config.yaml
balance_bias: true
norm_eps: 1e-06
init_std_up: 0.0271
doc_mask: true
Below are experts of layer 4 (counted from 0) of a mixture-of-experts language model. Rows are named up (a neuron's input weights, with its number) and show model dimensions 320-383. Each number is 50 + 15 x the weight over its row's rms, rounded and kept within 0 to 99.
Before each expert's rows: a language model's description of what the expert responds to. This comes from a sample of Wikipedia text that the model never trained on.

# expert 5
Comma-ending list items
up0:39 64 46 33 44 34 64 48 38 64 67 32 41 49 57 43 30 61 74 72 99 52 60 68 49 64 57 52 45 42 53 22 67 59 48 56 23 40 59 47 61 50 49 84 44 70 55 42 53 26 63 23 54 58 44 16 66 45 15 49 53 29 65 70
up1:38 61 58 34 45 18 52 63 34 59 51 45 35 33 38 32 64 76 57 99 57 52 50 56 63 55 52 54 35 64 66 30 58 75 23 50 31 57 58 84 64 44 68 80 47 34 49 45 28 87 51 63 68 55 39 54 88 47 58 52 44 49 38 39
up2:59 69 54 57 65 22 61 52 41 56 40 54 77 37 54 50 25 60 69 44 52 38 37 63 69 40 81 53 48 63 34 39 65 44 31 55 60 36 32 56 34 46 34 57 31 41 50 43 55 49 39 24 42 71 53 41 65 46 74 18 32 50 45 72
up3:48 51 46 43 61 40 35 41 43 64 51 11 75 28 66 57 38 44 54 61 38 50 46 72 74 55 56 53 27 62 38 73 59 56 32 52 24 33 65 31 26 36 63 25 45 63 58 57 59 39 33 66 57 64 44 52 43 38 44 70 49 16 39 27
up4:52 30 47 51 64 57 55 48 44 58 41 31 68 57 41 46 69 50 27 57 50 69 48 73 60 40 51 58 44 24 25 55 56 58 30 63 44 46 60 55 50 41 39 62 64 68 61 51 35 61 63 50 59 48 27 60 37 42 59 50 46 48 29 74
up5:52 65 75 79 30 52 71 43 47 61 51 50 34 22 56 81 32 35 38 32 61 38 32 38 36 32 56 65 62 16 44 71 21 20 46 50 44 32 72 53 30 57 47 39 59 36 47 34 62 81 64 59 70 66 60 62 60 36 55 64 61 62 32 39
up6:60 36 39 55 36 24 56 59 62 42 94 92 22 48 46 34 21 49 99 64 52 38 68 48 60 44 51 47 32 80 57 32 37 46 00 34 66 43 42 47 57 43 54 44 42 71 61 10 50 29 53 41 45 49 51 55 58 67 45 59 21 33 66 40

# expert 15
Word-initial fragments
up0:54 29 23 60 50 42 35 55 13 53 66 31 58 58 71 43 31 32 28 53 56 37 60 46 38 45 69 27 61 31 79 44 29 24 63 69 67 43 63 62 42 60 63 25 79 33 53 34 71 50 54 30 76 64 54 78 63 49 52 29 40 48 22 60
up1:53 69 46 24 31 43 65 73 64 59 58 31 55 48 39 35 46 52 63 47 40 67 45 56 72 33 53 53 74 52 55 55 45 39 43 47 70 64 69 60 24 72 51 34 47 23 53 63 53 36 46 53 53 62 44 48 28 30 60 34 54 86 59 27
up2:40 67 61 45 61 38 61 61 51 43 75 39 71 34 43 50 59 29 21 23 36 43 66 48 52 60 63 60 46 58 33 54 48 48 34 53 36 56 60 38 41 35 59 39 10 36 50 28 40 56 65 32 45 59 92 49 31 61 47 51 29 49 52 34
up3:35 35 33 56 81 48 45 36 48 49 62 28 53 57 44 55 62 44 51 25 43 39 41 32 59 59 68 53 71 47 60 33 47 12 77 68 34 30 75 51 42 53 55 46 28 63 60 38 28 57 49 43 45 51 89 41 52 38 74 20 33 61 48 39
up4:49 44 58 56 69 62 62 42 50 71 56 30 41 55 47 51 45 73 25 60 72 47 54 46 36 47 54 22 26 25 30 75 46 41 63 66 44 82 57 69 54 30 37 25 46 40 54 45 64 70 29 27 53 47 68 50 33 55 35 43 49 49 65 62
up5:63 63 22 55 20 76 46 56 38 38 35 37 25 52 11 86 25 48 55 52 44 21 72 26 59 67 73 40 29 63 36 60 23 62 47 73 38 43 60 71 47 64 28 16 42 33 55 56 57 32 43 71 61 17 55 38 41 54 49 45 52 77 46 32
up6:56 36 48 47 59 49 63 42 32 33 61 21 39 41 62 68 51 59 55 66 35 41 55 89 64 55 24 48 53 25 80 38 62 27 36 23 34 35 65 42 59 41 49 84 30 57 59 44 72 43 49 79 38 30 34 84 64 31 43 40 37 41 33 51

# expert 14
Sentence-final periods and subordinators
up0:41 73 58 48 35 58 62 48 73 64 40 59 42 44 34 41 64 70 45 66 61 31 38 54 60 20 73 18 33 39 33 35 45 38 57 65 74 42 30 58 30 43 48 17 31 42 40 43 31 35 44 38 70 75 38 47 72 30 61 24 55 39 43 42
up1:57 56 33 64 70 50 41 44 52 40 21 59 47 26 41 32 40 51 49 58 40 47 55 40 44 40 37 67 60 47 32 34 36 36 32 41 50 70 52 25 65 48 22 58 36 35 40 26 46 63 41 49 59 50 57 60 58 67 60 55 55 88 46 62
up2:46 54 38 23 50 54 68 51 63 22 39 49 61 53 11 31 69 60 72 43 61 71 43 70 46 29 13 55 30 51 33 67 40 37 46 50 42 40 31 60 48 84 62 28 66 84 47 27 60 54 65 52 29 62 17 40 35 75 45 53 26 45 33 59
up3:56 71 33 42 75 81 39 44 34 30 48 31 58 36 26 44 55 74 39 41 69 44 41 56 50 79 38 42 43 51 45 29 79 45 44 76 47 75 55 07 44 45 50 56 26 47 61 22 66 46 23 49 52 49 61 39 43 61 46 37 75 55 57 25
up4:31 53 66 19 37 35 57 48 45 37 38 40 44 39 58 49 65 43 33 28 36 56 49 34 30 52 37 46 44 48 58 63 54 49 35 35 26 51 52 62 95 31 83 40 48 50 44 63 67 46 56 27 51 52 57 62 59 45 34 32 32 39 47 54
up5:50 61 60 45 57 61 49 51 72 57 42 58 59 49 41 36 65 51 68 50 05 68 49 65 43 28 44 51 70 68 54 56 54 18 75 23 84 72 33 44 38 50 50 51 32 40 44 30 51 59 40 52 41 74 61 38 29 14 68 19 64 65 56 61
up6:62 44 68 49 53 32 64 54 56 35 53 47 46 58 62 47 34 46 68 21 52 67 70 64 57 72 26 30 37 24 61 48 68 72 58 59 45 51 44 23 63 65 70 31 61 33 50 48 43 81 21 42 44 54 43 58 59 72 69 37 46 75 62 46

# expert 8
Capitalized name starts in tables
up0:58 53 42 42 54 64 53 53 61 49 66 43 46 34 64 63 49 48 26 69 74 52 57 33 11 79 39 34 56 47 70 48 47 34 28 12 35 36 48 47 70 19 45 61 41 31 34 54 66 39 82 36 53 37 48 34 53 71 27 69 57 67 15 40
up1:46 57 26 30 59 61 79 47 75 46 69 40 46 37 47 48 55 60 40 40 61 56 53 46 64 43 39 51 50 34 64 41 46 54 28 66 69 65 52 46 77 49 51 43 45 59 82 45 70 87 33 04 51 50 55 36 62 52 75 70 33 38 57 63
up2:47 66 62 76 54 39 31 38 35 58 71 43 51 30 50 43 46 39 17 50 50 54 38 13 87 83 49 45 42 59 69 34 35 31 54 54 45 50 53 59 49 59 41 70 50 49 39 28 52 67 58 62 49 77 14 67 58 39 50 39 55 48 36 47
up3:31 38 95 39 39 53 39 40 48 64 41 41 53 56 65 40 59 53 42 32 57 41 62 70 27 54 41 34 73 61 46 73 64 53 46 28 43 57 40 33 43 68 59 56 49 46 55 56 63 49 34 42 49 34 33 51 33 57 74 54 62 62 42 60
up4:28 37 58 59 43 33 60 45 57 33 28 28 46 39 53 68 77 57 23 32 36 65 43 62 49 88 40 50 47 35 39 32 39 43 37 08 58 72 65 51 45 56 58 44 53 72 47 53 37 61 37 64 50 73 41 61 39 42 52 41 39 52 44 16
up5:57 42 41 44 32 46 41 27 53 70 38 50 67 50 47 52 29 55 58 51 34 35 51 61 56 53 49 53 43 46 64 67 53 57 45 27 63 58 52 67 21 18 63 51 54 62 56 56 58 58 21 56 34 52 60 69 54 39 53 49 34 64 52 33
up6:63 73 49 47 50 56 43 68 67 50 75 57 31 38 38 60 54 65 32 48 45 70 41 73 33 39 27 60 45 68 65 30 47 65 43 67 50 62 84 38 45 85 39 47 61 30 40 60 59 66 43 49 37 79 30 79 73 62 58 48 45 29 35 52

# expert 18
Counts and quantities
up0:57 31 80 56 41 60 43 24 45 38 47 60 48 51 65 60 36 79 66 53 43 53 51 64 66 35 66 28 58 71 60 50 71 51 47 45 69 27 39 29 51 76 65 64 49 65 40 74 73 62 19 15 58 43 59 50 24 39 27 31 41 51 51 37
up1:42 54 18 23 38 54 52 42 76 41 39 63 60 46 50 48 57 91 63 33 39 48 51 37 39 31 70 56 28 54 44 57 75 60 55 51 59 56 49 48 42 53 68 34 65 78 63 44 00 82 34 34 58 27 49 49 51 51 43 43 73 44 52 40
up2:55 62 20 58 43 63 49 70 29 40 51 39 44 32 60 49 68 35 20 41 62 43 45 52 12 24 70 58 54 36 48 56 80 55 49 30 62 21 27 64 79 60 39 51 44 56 73 31 56 54 63 30 23 53 50 33 27 56 37 18 58 49 85 41
up3:58 55 56 63 51 47 53 39 63 37 63 56 58 49 40 73 42 44 46 45 73 57 45 55 64 47 51 45 60 61 71 35 39 59 49 24 59 59 22 52 41 36 50 73 54 58 58 53 55 41 49 49 24 57 28 34 38 57 45 66 47 35 66 73
up4:51 64 55 62 46 62 55 57 43 74 21 64 31 56 47 70 61 37 53 50 52 74 40 34 49 34 48 42 39 70 58 47 48 38 44 34 58 35 73 62 62 65 63 37 47 46 63 52 57 52 26 41 51 53 49 23 33 54 18 50 42 48 58 49
up5:52 33 64 36 63 61 25 24 64 54 81 59 52 44 36 35 74 29 75 40 41 52 74 27 40 59 58 34 45 51 28 37 29 60 50 80 48 58 45 54 40 37 75 38 37 51 55 54 34 00 52 69 73 29 43 36 41 40 63 49 43 50 30 95
up6:54 51 52 48 63 28 48 42 43 56 60 49 59 75 66 69 57 32 60 69 56 33 52 57 37 55 12 71 45 60 40 36 76 57 41 53 59 16 40 84 55 57 69 62 60 36 27 43 42 29 46 45 65 70 74 44 31 52 58 44 64 31 35 66

# expert 29
Past-tense action verbs
up0:56 52 72 48 51 44 51 67 50 36 44 49 52 26 22 48 23 35 36 73 38 45 77 50 60 63 31 41 20 38 36 23 23 48 24 46 60 64 48 80 34 63 49 43 52 32 59 45 65 35 42 41 45 70 65 12 44 61 66 63 47 46 48 42
up1:52 54 49 76 27 51 63 54 37 70 73 62 67 56 54 32 45 54 63 50 41 58 65 64 37 47 37 56 55 42 44 37 72 49 61 49 27 35 47 38 32 55 43 59 38 75 94 34 11 35 58 73 23 35 58 68 53 45 42 41 47 40 63 46
up2:71 64 59 50 38 23 50 45 33 42 64 47 49 70 28 47 55 46 25 30 68 47 54 59 93 51 50 51 72 41 39 52 73 59 71 57 59 86 13 38 33 65 44 25 39 46 54 35 35 54 31 47 39 78 63 50 58 56 72 49 71 79 38 76
up3:51 48 31 73 32 42 65 28 81 42 42 56 81 56 81 35 47 63 50 63 34 27 67 47 61 30 43 41 62 51 46 45 61 41 38 54 53 39 62 38 54 57 33 34 38 59 62 54 47 26 53 31 47 45 29 55 53 81 60 38 70 43 60 53
up4:27 45 55 38 56 64 36 62 63 42 47 45 46 57 46 66 18 69 50 67 33 50 67 46 65 46 61 76 48 68 70 48 45 74 38 59 57 25 58 70 49 42 65 58 40 44 25 95 79 48 55 30 46 47 51 63 57 31 66 43 46 53 59 72
up5:54 47 61 41 44 43 24 54 44 50 69 42 47 48 45 60 49 70 57 63 59 49 54 63 47 32 63 44 39 79 85 46 61 50 50 55 70 57 67 39 43 58 53 59 18 31 50 42 24 48 49 22 55 53 44 36 31 64 69 49 52 47 42 61
up6:46 61 68 60 30 31 48 58 22 24 52 63 39 22 39 35 70 19 28 54 63 35 08 52 58 57 50 63 40 55 47 50 81 38 41 63 23 55 43 42 51 31 74 35 42 23 54 51 12 69 47 60 54 54 55 44 40 61 61 60 57 51 45 49

# expert 24
Predicate complements
up0:44 34 33 31 42 49 62 51 25 33 57 67 60 61 14 48 54 40 59 44 41 64 32 42 24 78 55 28 42 35 33 44 55 42 38 26 21 20 63 71 41 68 67 60 49 29 50 24 59 80 55 49 39 79 56 35 61 55 46 51 53 70 57 39
up1:59 53 68 46 52 56 50 59 35 68 66 58 42 53 90 72 39 74 65 37 47 55 45 44 50 68 31 49 49 57 50 45 48 47 45 50 56 80 30 69 63 35 20 45 66 58 34 26 73 68 64 38 51 53 66 49 54 48 31 62 59 78 38 37
up2:28 56 46 86 51 62 52 60 43 56 70 45 50 39 49 35 57 66 69 44 55 66 55 53 21 59 81 35 40 50 45 44 47 63 50 36 51 44 45 72 67 64 65 52 62 35 66 53 43 65 59 23 67 49 16 72 59 51 55 45 40 53 42 72
up3:33 50 21 57 62 49 59 30 46 66 90 57 43 51 60 46 55 48 37 52 60 62 63 44 54 22 59 34 58 32 59 45 66 56 62 55 51 46 51 60 57 39 66 56 56 55 32 44 49 46 51 59 35 61 66 53 29 37 30 70 60 18 55 33
up4:39 57 29 52 42 67 64 56 44 61 60 47 53 49 44 62 61 52 11 47 63 67 47 54 43 58 29 60 72 60 40 50 54 26 27 60 35 44 62 50 45 63 41 49 70 62 41 29 52 59 71 60 54 55 54 24 16 48 60 53 46 75 33 53
up5:33 74 34 36 45 55 27 60 85 63 77 38 46 62 49 69 70 67 29 50 61 44 46 35 38 65 62 62 30 66 25 42 67 71 36 61 53 61 45 63 25 51 65 29 61 53 30 25 60 59 51 22 56 52 55 48 35 35 48 43 51 84 73 45
up6:52 32 68 17 66 51 30 38 34 37 55 40 35 66 36 69 51 41 55 43 53 57 32 77 68 50 64 47 46 47 34 34 28 36 36 69 49 47 73 31 53 57 75 55 75 48 60 51 51 64 63 27 38 42 44 03 44 43 54 30 44 26 53 40

# expert 13
Romance name pieces
up0:31 48 52 55 41 26 48 67 46 47 61 53 50 29 72 48 51 77 40 46 61 42 30 59 39 36 57 44 35 57 54 33 49 50 54 68 42 43 54 65 26 49 15 58 67 54 40 54 52 39 44 61 36 76 50 64 55 48 36 51 42 52 37 53
up1:54 62 18 54 74 56 46 40 38 47 66 58 43 50 50 54 51 47 35 29 34 54 61 38 80 29 64 39 92 78 53 65 46 37 12 39 41 49 79 58 53 51 68 60 29 41 43 58 90 59 24 50 32 61 46 36 39 39 66 49 07 62 38 33
up2:34 32 67 54 60 57 41 26 57 55 46 52 55 45 37 48 43 62 54 75 53 56 71 76 54 43 73 31 56 23 50 52 30 46 19 38 43 65 61 37 57 77 78 79 51 32 38 39 31 34 30 44 70 48 74 45 58 40 48 37 49 54 47 23
up3:75 44 56 44 60 43 63 50 29 45 68 49 31 44 50 57 42 37 19 31 06 36 45 50 65 58 75 41 59 21 31 43 52 38 42 55 49 45 39 42 35 52 56 38 38 77 59 39 33 60 75 41 65 28 38 61 63 37 77 41 43 64 58 52
up4:54 58 74 72 60 61 35 37 45 65 57 46 33 46 51 40 59 53 18 16 32 39 48 61 54 62 61 51 63 23 48 32 32 40 47 55 52 70 49 18 38 69 61 36 56 54 46 57 42 63 40 69 40 67 66 48 42 55 57 68 48 72 30 37
up5:33 57 43 44 55 65 47 51 49 46 60 92 49 47 46 53 83 64 57 33 67 23 38 60 91 46 68 21 65 30 59 48 52 65 50 78 70 78 63 64 34 57 39 61 49 33 22 46 51 57 65 46 53 30 59 49 53 47 64 78 45 58 33 53
up6:63 56 74 59 60 64 66 40 34 78 76 50 59 62 83 47 42 53 60 67 60 51 48 56 36 81 27 69 38 62 30 48 65 56 26 53 45 41 56 49 53 75 64 37 63 60 48 52 31 70 51 85 42 42 66 77 78 45 41 54 35 53 71 45

# expert 28
Coordinates and units
up0:55 34 59 42 27 53 68 46 50 57 58 33 56 65 45 25 51 34 27 54 39 59 38 71 50 36 35 46 20 44 44 40 21 45 41 57 40 45 50 68 53 42 43 72 80 36 71 64 51 56 19 38 48 27 40 47 62 38 29 33 25 19 39 26
up1:65 66 32 64 48 27 44 62 40 65 45 50 55 19 64 61 43 52 46 50 17 52 62 64 25 72 57 69 50 87 54 36 47 60 50 56 36 54 48 39 33 55 66 57 81 40 56 46 36 53 60 64 39 42 50 49 35 81 72 82 32 17 50 39
up2:69 40 57 61 49 29 75 59 55 51 77 42 65 72 56 49 79 05 33 46 73 26 48 40 56 51 22 49 60 35 59 26 59 76 38 48 67 49 65 45 61 56 78 54 56 50 22 43 79 60 48 65 38 44 56 30 62 39 38 41 56 65 41 70
up3:52 38 40 57 34 62 49 37 55 52 64 62 40 46 55 48 34 51 55 49 42 45 59 72 33 57 30 38 56 57 45 44 33 41 50 52 27 58 41 80 56 49 44 41 25 43 60 49 62 51 54 43 79 67 68 33 67 34 43 72 66 31 64 61
up4:73 44 41 58 62 37 36 58 33 31 84 46 68 44 53 41 61 42 35 59 63 69 53 51 35 34 36 49 49 27 52 36 29 67 33 88 53 27 50 49 34 43 59 39 69 51 59 33 52 84 71 94 34 77 48 58 37 34 53 56 40 67 64 65
up5:72 67 71 58 56 49 60 43 36 73 23 57 39 61 48 46 32 90 57 56 35 30 42 80 47 51 32 74 63 31 37 17 56 49 63 61 60 66 38 68 60 66 59 38 22 38 43 64 51 55 62 55 39 58 51 39 41 45 32 34 50 37 52 72
up6:33 17 62 23 48 54 49 57 58 32 50 43 50 50 55 45 61 50 61 50 45 34 73 56 31 31 75 69 61 71 64 31 26 51 53 56 42 64 55 31 32 37 51 86 36 49 36 39 42 71 48 65 54 61 25 39 44 42 69 52 29 55 79 55

# expert 3
Years and numerals
up0:62 20 33 35 52 31 52 50 52 45 58 60 51 34 30 34 32 60 48 50 43 56 50 46 32 14 32 70 55 33 77 59 27 63 25 50 68 37 54 76 70 62 67 45 53 72 46 46 83 80 50 41 56 65 44 70 41 16 37 58 51 49 44 48
up1:58 49 54 59 28 68 43 41 31 35 61 33 44 28 42 43 75 27 65 41 20 57 56 55 62 53 54 63 34 48 29 52 53 30 44 64 43 22 67 49 40 75 59 54 83 35 38 14 62 60 44 68 58 76 46 25 32 57 57 28 65 40 69 43
up2:42 39 53 57 41 70 41 17 67 74 52 40 70 62 85 12 51 80 46 18 51 21 49 50 57 33 56 44 44 44 48 57 37 06 53 67 78 37 43 44 40 79 59 58 84 39 49 43 30 61 52 48 60 39 41 61 36 54 60 66 25 35 40 30
up3:56 66 35 35 50 36 33 62 75 50 30 36 44 41 59 44 51 44 57 63 59 42 83 44 48 50 71 55 39 39 42 47 63 51 53 50 61 58 86 60 53 80 34 31 27 40 66 46 57 40 34 26 29 77 40 59 66 55 57 22 43 36 23 53
up4:68 57 27 54 68 67 57 64 40 35 44 28 48 39 54 49 56 41 60 57 52 51 55 53 58 52 33 55 60 48 51 68 55 56 61 18 68 54 45 54 33 27 53 36 47 36 51 50 66 28 43 42 23 30 53 40 70 65 57 67 44 54 29 57
up5:53 22 56 46 61 60 45 64 63 31 84 55 40 64 42 58 49 56 56 34 72 61 51 42 44 59 75 55 48 53 32 39 78 64 51 53 70 35 59 57 29 75 71 41 55 29 25 57 44 59 27 65 35 38 42 63 47 31 60 54 62 62 53 41
up6:68 64 43 33 45 41 71 65 63 37 45 58 44 54 36 51 57 59 68 61 60 39 68 45 75 33 53 15 56 51 34 62 71 53 38 79 70 63 65 43 25 23 40 19 55 61 66 29 45 40 47 58 35 42 42 67 67 41 59 38 43 22 70 64

# expert 0
Conjunctions and prepositions
up0:37 63 38 51 70 42 46 53 45 50 59 58 25 53 47 64 59 36 47 53 51 67 64 42 61 40 32 40 66 65 52 66 11 39 54 47 86 38 68 63 29 48 82 63 70 39 14 51 66 42 55 53 58 84 54 47 58 43 52 45 30 48 67 43
up1:30 48 19 12 65 86 31 43 46 43 36 57 17 58 61 30 33 25 29 59 55 66 02 55 42 66 18 49 62 59 48 68 39 50 70 61 40 50 52 48 53 86 38 42 39 31 70 40 61 59 59 47 46 49 40 64 54 64 68 40 39 59 47 51
up2:51 45 52 35 61 45 56 46 55 82 40 35 54 21 65 60 58 68 60 51 45 48 56 08 72 26 38 38 37 75 20 46 14 62 44 81 66 76 66 71 58 54 59 58 25 34 47 62 42 63 54 51 45 52 49 54 40 57 51 54 59 46 40 36
up3:64 58 52 42 43 68 48 48 34 33 24 28 58 60 57 55 59 50 77 53 45 42 62 57 41 10 43 56 41 54 31 69 54 46 69 44 54 45 49 73 57 35 60 79 57 54 54 61 52 84 43 68 49 69 53 61 71 75 45 44 47 53 49 70
up4:44 58 39 26 38 39 33 67 45 49 68 37 64 37 47 45 77 66 26 60 65 22 34 72 49 57 30 26 71 47 84 46 47 22 61 46 51 56 64 59 43 50 63 51 35 48 40 32 61 22 79 29 61 56 40 85 53 53 37 61 58 33 46 83
up5:39 34 63 75 49 41 41 32 58 72 36 58 56 22 66 36 27 42 63 68 38 64 62 84 53 33 68 54 22 46 26 30 80 59 54 57 47 59 83 60 39 73 27 49 58 38 50 76 61 32 46 31 45 69 28 52 43 64 36 55 35 36 45 33
up6:54 15 47 39 27 75 60 42 49 30 49 84 57 41 45 45 62 56 35 85 49 62 42 66 35 70 63 58 50 59 46 41 49 46 36 41 43 31 56 59 58 59 36 71 45 52 43 59 48 73 55 50 64 27 41 49 57 25 28 27 67 48 30 60

# expert 7
Western surnames, taxa
up0:50 65 62 31 83 59 50 85 35 65 29 46 64 45 51 53 43 50 55 64 44 59 81 35 62 33 44 58 70 73 53 68 45 61 56 47 33 36 68 63 46 36 30 68 39 57 34 32 52 57 33 53 71 57 42 79 42 57 68 37 60 67 57 43
up1:29 50 34 45 54 46 62 54 48 36 74 49 54 34 74 63 33 65 46 28 57 20 40 75 48 55 54 66 54 50 65 36 54 42 46 73 54 45 42 44 37 69 47 06 42 51 41 55 43 58 53 27 34 46 56 68 70 53 71 58 47 66 49 30
up2:61 46 54 32 72 37 51 19 72 72 56 57 54 73 65 25 28 61 35 52 43 28 39 26 66 65 28 80 70 62 51 67 44 21 64 36 33 44 58 71 29 47 59 65 58 52 57 46 46 67 22 81 91 55 43 52 69 45 43 53 46 44 55 59
up3:61 37 56 18 34 62 60 64 35 27 27 67 38 51 45 37 46 55 57 65 66 66 30 88 41 17 27 59 55 64 50 70 68 54 34 73 47 57 49 46 68 47 37 60 77 60 45 81 66 97 28 62 28 39 60 35 44 43 38 39 35 75 72 34
up4:41 46 72 46 37 49 52 56 49 17 79 44 33 63 61 43 30 33 40 44 49 60 44 60 38 61 72 70 41 27 67 55 62 60 61 69 54 64 43 44 49 45 43 73 75 35 61 43 42 44 56 50 43 74 41 42 53 57 77 44 69 43 41 46
up5:43 29 46 51 70 21 57 47 61 42 38 44 43 58 49 17 50 45 61 36 61 47 76 53 48 84 78 50 44 50 56 71 59 68 41 63 60 48 96 60 26 66 59 40 60 42 57 23 54 60 20 74 92 49 15 38 48 81 50 47 58 38 48 65
up6:57 32 33 45 55 55 37 46 63 70 66 25 43 31 25 33 54 67 35 59 26 17 20 63 38 49 72 50 25 41 44 51 64 43 34 40 53 37 48 35 59 40 58 63 21 64 43 66 60 58 65 37 55 48 42 50 42 44 38 60 45 41 38 28

# expert 9
Auxiliaries and locative prepositions
up0:67 41 48 55 66 59 25 44 53 46 59 51 27 32 41 52 33 47 53 28 53 70 54 65 30 82 36 49 58 60 60 47 37 40 38 41 41 49 45 74 81 48 38 38 65 75 23 32 43 68 69 56 52 43 44 38 44 58 46 38 46 73 65 70
up1:79 55 59 48 76 68 21 47 56 11 53 29 48 46 58 46 49 33 34 49 57 72 67 83 39 36 58 56 52 77 68 53 53 31 59 40 38 75 55 53 66 63 50 61 56 60 56 53 28 53 56 56 38 57 55 38 54 58 56 47 62 44 48 54
up2:41 61 57 60 54 62 29 39 62 56 54 52 33 02 41 66 37 62 45 49 62 55 58 50 67 30 48 49 69 53 60 66 57 39 28 55 56 77 42 42 48 39 39 36 49 34 46 39 55 74 68 62 54 78 38 45 46 45 41 64 57 55 46 33
up3:51 52 29 36 49 71 36 44 52 58 31 56 45 50 46 74 52 39 70 43 44 35 44 40 65 51 67 54 47 56 42 75 47 66 62 54 60 37 62 46 42 44 66 55 68 56 68 63 42 51 52 42 50 67 81 48 22 59 64 48 44 59 45 45
up4:37 52 46 36 75 53 58 32 80 75 44 44 51 58 54 15 39 18 45 65 45 33 63 58 50 72 43 25 34 56 58 39 70 45 57 64 52 53 48 63 42 44 49 46 40 53 39 15 79 71 64 18 27 58 29 52 78 46 60 50 44 69 60 39
up5:36 32 45 37 59 58 61 47 47 57 42 62 35 30 22 55 28 79 44 24 45 64 36 78 77 46 68 52 44 66 32 44 33 39 57 70 41 54 40 79 39 59 32 39 58 57 76 40 32 31 72 27 55 50 35 49 38 55 42 33 41 37 86 68
up6:62 60 09 64 57 65 49 74 50 27 97 62 51 48 56 70 60 74 24 46 42 48 53 54 70 62 17 36 56 37 60 28 41 25 56 63 46 41 62 72 63 35 32 68 43 63 72 53 75 14 68 70 74 61 43 50 57 64 40 71 37 44 72 79